Experts of a small language model: 584M tokens.
Below are experts of layer 5 (counted from 0) of a mixture-of-experts language model. Rows are named gate (a neuron's input weights, with its number), up (a neuron's input weights, with its number) and show model dimensions 0-127. Each number is 128 + 32 x the weight over its row's rms, rounded and kept within 0 to 255. Numbers have three digits each.
Before each expert's rows: "gets" lists some tokens that make up at least twice as much of what it gets as of all text. This comes from a sample of Wikipedia text that the model never trained on. Tokens count by the router's weight.

# expert 5
gets: "1", "2", "9", "0", "3", "4"
gate0:139166133141152107127157151217128122144087085153091142101093060199120152124105134116131109084105142125118170168068104110141078072086176199122121079163080136091128124105178146065130149136196115151151148186090114120113084123130127124069144063155143080057125136123126138120130120160078165138144150108116083097162113162145123108168108067160170154120146124080095107073131142150158138096120
up0:134114113116153172147142080156140191099143131100190095119166145136191130093082145122177201136112084120163138126122124057134143115160093121119073180083117108137118124096159194194148145127096130141173083125137142164179196134110158133118144124158096112167058159073141084134120159113101106098188168093127114151127134116103111180111116197139121094109154120157156130134112119161115135123112
gate1:138171097111126129165136139162097084117145144122074137113118090136103174120185111149115131128128116164115144126119107078163115131161119165140133107178147086149118153122122091156150106202124138095082103154146144169138144106120169141163144050122136113122122121105139142137138177080120130076129119083103140110082145129095105111055153107110114144169116153115162129149061084099118153101088
up1:105169079161088159092165119147124131092126107116138138092137161087168149142121106146116133149151149170143156106099155141152115201119092138136121170114133125166177134129067119111146102192163098101160146149147110184140162175155121112246156142067124094168135085094183149177165157129148069082184121149166128088060148101132113124135146085106137089162145157118128156106139130125130147114079
gate2:145138119100069148172137121167095172221136139171110123137073144158126094088116124131089144108141101154110105123170139130149159156151159171117165137138187163062131103091175093101156124133145111164145056122126150108158071122123118114105175069179097119137093123160097169146131090113121103113153114051099150113166047098170041138145120054180098133137093092110123175116157134181201110141127
up2:114125078160119157133143152127139155115122166134097182092151099172136111133085116092119094149139123160174143113096076103084074129070178187139084120098148135160117099117100114115127108133132132083110117142141101180113173143119167146166118189115139062098150138101125091116142121156173169082190110110137044154172104130084148111120159073088110121136147154109119081130142094169087186103183
gate3:109092127131156094170149146125061119064108081132161079097112164145123188130201068129119103113156102159103124143105131115155125136153181170123151139170116147144152085153117076142065117086134142191092132132128147115126167132205170068146102158139096085151144129129144141138126112122092068136119113157137188177152104085133223151130197162126088122138108109131063108160091097177127127136160
up3:087163131118194178105136133126108150084126144150121138126164145107083154159071161167138167080124159112080136166145134141151113126137138110093170107145111124181165186113167112112094089098119127154140138127149182161153129083113093180162130126118098165142159139103141110149120136147116116144108125144127116095145174142162124057125041088094149164131087129117117081074179131110051179177121

# expert 3
gets: " |", " the", " of", " (", "|", ","
gate0:093135113151147125088127206109098098176132217127172176093106139154084108120121092117170171130134152187106106073188089173174104110112095119089096171139112148161107065122062172159184133136079101132184155153131158150126153126125088121159123110150070155106200110134131148086119130143167137094020102145197138134093156095153114148103119161113134117142102122106147101216173136115091170130060
up0:119083109146166097091081167139160119175125128153162174156117107137161112138150132088116122091120142034088188095080119093116108113110140146117029119155147154159119126140140092169134137150163075155156174152100141130066188101100100141122099147109205081136098114156170098143160153167138164155173120163140136091075165151182186127128103148170126145128128188139127140129130127087113121069131
gate1:122139067146132114174136147156147081145118134098098180088148070168114176104122102138123160088122171173093159074165093120121093112096127118156036100123131106143108105116155167144137081081139091102151122136131142125156118083152165080147130129118084078140149156132175068165140103141155133056179161099123120127164079156118094096087164158169117124131157134136064109144084115148132156162146
up1:054158179118100139093076164121150122135157136106093171119130161081162158150155125187156152092151122186157108125162168131123120170119131146151102127118127136118152189120172140196175098159201134156176125080164098139102149129130117173122106149061128092136109126131080139120174104144140100181104119124068106075207125123172118090130172124146123138155140113080134139055169085079131155158103
gate2:113115123038152202114103124117139057140152136145141134073156116077076108171117125148123120128169136093084170125143137143175153075151131128130093195100126149123084149128167116162163111073132154135131188157168132103164149114119123163136160057161107111126097116121152100115164117088148127126138193122168173162115190118122076099189090140148127119138101099160080126124162117099150109154134
up2:142141097073117116106126149081112113081130129100214107105136159086085125118111182119100133162193130097066176082126158120131194082122162116145067152123139102166145173106114087199090142156136122100088106104146095107119181178125151221088081138128106058124133130141164182135151115165114094136142144128141079139125155113135205139157120145168142138066116137143114102096077120111164129100185
gate3:141078138124180068178157151139097072176169117098077184153122075143081148123127140099117169116095103069151106255160120120141177050119142120136143108133108140085161135159098124163136070118057135130131117131113114181146134157117121119135103059148151132122091140175102093163111104087122093071142135111124135144131123124129179129092154076155162198163176097134167179119087127157127080102157
up3:101131081114103165121113123139173063123128144110074166140122091161080145116107203185157093204120125146144149083124132104131129159107089090201086067131150104084111061105094209131156162128176116099120124089140138154166195112110180094092133126106170158160068101069105148161122122113117174050137171136156109125069090126088084095188173172129059121105125092132115122149027152105135129123130

# expert 0
gets: ".", " and", ".\n\n", " was", "'s", " h"
gate0:056145081069128104127082171115089118195143110117132133137127132188115187155145113133121063163112136128160127177096148133095156071161164130124122116197143134155170166133112142111040135134081157104091169150115173128158064141085167091103142143125162106103088158101118160148070092121126090172120128125124099147116119085126182102185174060126156137046110169128135133118072180099135147048176
up0:106161130164181116153138119143111112121088169143154141110140083084105166118130147109128151152168141154127064134085145117161126159189163130153158108120102112124081119111138123119136192086164120161118120118132122061119146132122139111103124111053138131180183147133177102083139067143106085115146144044085123118155093161156185107115138136106137097160189092142107122070183120143124054170130
gate1:094147102081181161095120118136119131157123157066142123146124111133139163054157104176140069060108098111066133149139152171135111151168092158149164148134125149118128175187101089101082119160153131132146147065125158117062155102153139182135105167206141161089044090168126105177072113161104155117109152164142098139119077130167109132100178131166081163127128128113127112113151168108109133042139
up1:083159166139166098186118069167102144177151083105096068099150110161161167129109116113115091124121130079169149187149102121190121122165132122120205130179139166142127131117110123096148148193069156130179120100168101132124130173066162181163103112145131152052199166100132197114102105128161183117095073137109128120087135167169131184119151082138149191130113078118102129109151126133137074085159
gate2:141116080088133140182237041110117093085136127194134119111104157138048143131094112095060126105174151146058152129136092168170101116173134109195177100132144155086079171166151158158080106128134112115137131142123123116054144161145137121184136085091091148094131118141130120081109154129165054123151134133089116164103132147120119118117159119058178207150119131135138141086105098149094180119125
up2:167060109186099124130156194097101087151086123157151112088192116117147130121106179122074192163157106095110128133080130166111093120199091152145113165153130143199091173116106131122102177096144130167099108077142102178096133098093152136134116176150121150085033091113093093126139192157120161134132074101156138107173146138120113131120094148158180103145132146137152135131126104110134125109088
gate3:140172086117110116076110146187185113114102147169137134138053068108158150076132063154127127098120211109125122113130144097118160135104173135181067132126136144167143148118185083099166194157186159132094149080121166112157150126143163125152100100127079089151191110138164119139058111103028137129115113154116185131157115135114133139120130144143115144092081180112132080143137152084186119134099
up3:169161119117124075132105082131079149141127154076092117106116056125116084155125114098140072099153162111102180165133169128126152123138058118183161125118138138096091161166124094153094144202135114078187106088116115132066114150152044184142117119182121132093155104106091139155148085141160163138066117097123158089179165135190139144161169088104120130154142104158173104171146080129125137218123

# expert 2
gets: ",", "s", " |\n", "4", "5", "8"
gate0:135073155061173179137098136116101104103111168137086179120094109142098110101172095142143091074152107111168143100135121108109078114120091194089139104163164158108133142139080082099059140135072107107104137137147170140101114164156132111093166222061102130113171128144095159087058090079145098191137120141067121144177133139074112122117128130171113125127127146151127131114132084167171164149095
up0:066098112124134088095121163100160129094107114131160078115091196138060165105125058107117156076042151129113127171102203117198146155097145122095152156083132146090135064098171114132150147103130164130154136085128114174085103177172146151108106147156133149121119109076121172129128090094116138112106136137147150126138138077153158192144168145072119104142090112123151078192131122179142139164123
gate1:133085084106142081146093170127091153170115162085112072126185148122157069136135075138047185122136161149145112136115099099119118156145138155106114172114147155134127115122101158105167131175208118130152109114131158135152081125159173101105156128217128091144170136087162126151127131108216149094124137125166150129161055176110060112129143110159140116132192115135153153143173057124169102125129
up1:103143135119097117120126146079085111068187116131164127119161143090116126085078138172114109085154108152129120115132095117163182131172121175130182135177142144116132164148096089115103109164110177095115089197141151132157076076111127069127106091142107168166169089144167143117015136162102150169081125140120089149114109120102157086106167114102144181219202084125147148164149210081196179135123
gate2:156121129169124124133048085148116138133145114083115170145070145124118112159078158086071096113081053105188085171104072127144191088176142167149121107127147076161158146185143102132105128158106137180106082173191117091200107077137133141121107154109080112149095128131096184112089161119130095117104169141090164112079120107189137136189166127122082110134139102136106121117155107156109081150180
up2:158089054139117095176119118160125150142130125064143137132149121144111109136071168161147108135071139148109100199162118095196128096146100090108126112093114121168076124118104130125195113127147109120104131084149146134090150129137069160103174076090153128112137151141144168105185124127161157107079122088155124086104101085115085103169131060108133104144152090115145193171175115146161152122120
gate3:150138093146153127161116149136064163128123151113102116121089150161160152132110103166147116127077122150173145108181124106111168120091123101151114153123144118206156133131071131130123092124093085129165165191117117152153163134079133108114138136143200106136110152180127119135110051134133141098144143177099124171157038177111130175135142112143136209156117180087151145124106072175128127150199
up3:125162097139150163160178160193082164131187093153130085167106154083125110090142221189113166107150137098150127129144118125165146102105121088159125120167134103168110174172140097106200087115112120089104085134159122105087153145094104124102207137153094174126147162162085144134153179156154109121095120106161156125123132110141113112082137111177186239166149130130083151127152149117114191128159

# expert 7
gets: " ", "\n", " |\n", "ing", "ed", ")"
gate0:186135131156090102116159089134052169195151126136110148167189107170165135063151121140124139160093130124145162123111114101088132085085125126111107162183124087120095090165176128130173158209147156101112139163114094148105092099146063126119162101143122112164131159217111088081149136146156150111097113151119126111108152138068090142121142127115152176091115091094140093129102177162109115125115
up0:108108156099101158124130169191119107097139199152136130118165170129086144124117094144143094125105138149108139153152162159142151171055132097081056132087151225155115117100169051079122114094137172119147126094164128134100157128122135138063126115150120115069150164129154139122097066099120163142107135128188102101082159148103129114137132110141112087153119176072158105154055068128123154103164
gate1:118086140156121142115073169133103088079158207136182173071142137094103098149068126125126112086143201120120087089138111080094144154161085151119097132157223156129151149179080126130128109037074101132076155155146113085124137129161109167114132108117174134116100139138078101077106084191185089192092122171142109215158154161146164156171144140080081130112059176122098096145125128114127117170113
up1:126088138128165166083185115156077189093198117153184136141112167141141118111196128104098147154122113124087073140126090124188143146133108126159122094097105159091130135163103130107086134131146114124111053165082133145099127185059158126180116183110117119111139077114131130142098101133109133107035094145135130071120129124160133144138070114149129092119100096186166126115135145114089157114101
gate2:130160097129132130166151187069145077120054102061136110092152114150132114086075095164090121176100141094078145049158141164147151101168155168080196128126189132124101136124149065118157098135136078150107145100137088112093117089098089106135049153139160156111137113176034103158196123117136095137131105153147127068156115131124085089125132179167120167095126110141105116139112084115089092159122
up2:152162175154107147136122125135157111113157128122121166180137127172146170146180107137157128202093150105088101121179224109127151081122117139145186168155131132110099180104109133130165200070176138114108129138111169103166162154149158120140119158133122120166126116177081161126178134144085123136102148128155150080165181110117197180123075147132144086122076135125080055124144095077126088144104
gate3:135094123103147188124092069154075101105142135110196144107100145135120154171144104072103115134095158164154121118155179202133117108138132106168080125105115186084130128144115109173111115109075243141146224118140109108124076120113128128118113107123071106109114147165154127093124124167188089155154191141131146125146116079107104128116173110169172159152077134120127118087165173124116151127103
up3:147114182110176124122115127184147075102161135061099109098156203113120131133115100109125106117128126138141086085186155059144119044140117144161145092153116202060181158076077086132172154092089208129139094135154148131111159136123161116122158169088094161118153129152108103108101138114098124158061125121114167131096207174141149163154104114150167122186135164138150129132111082141080147108080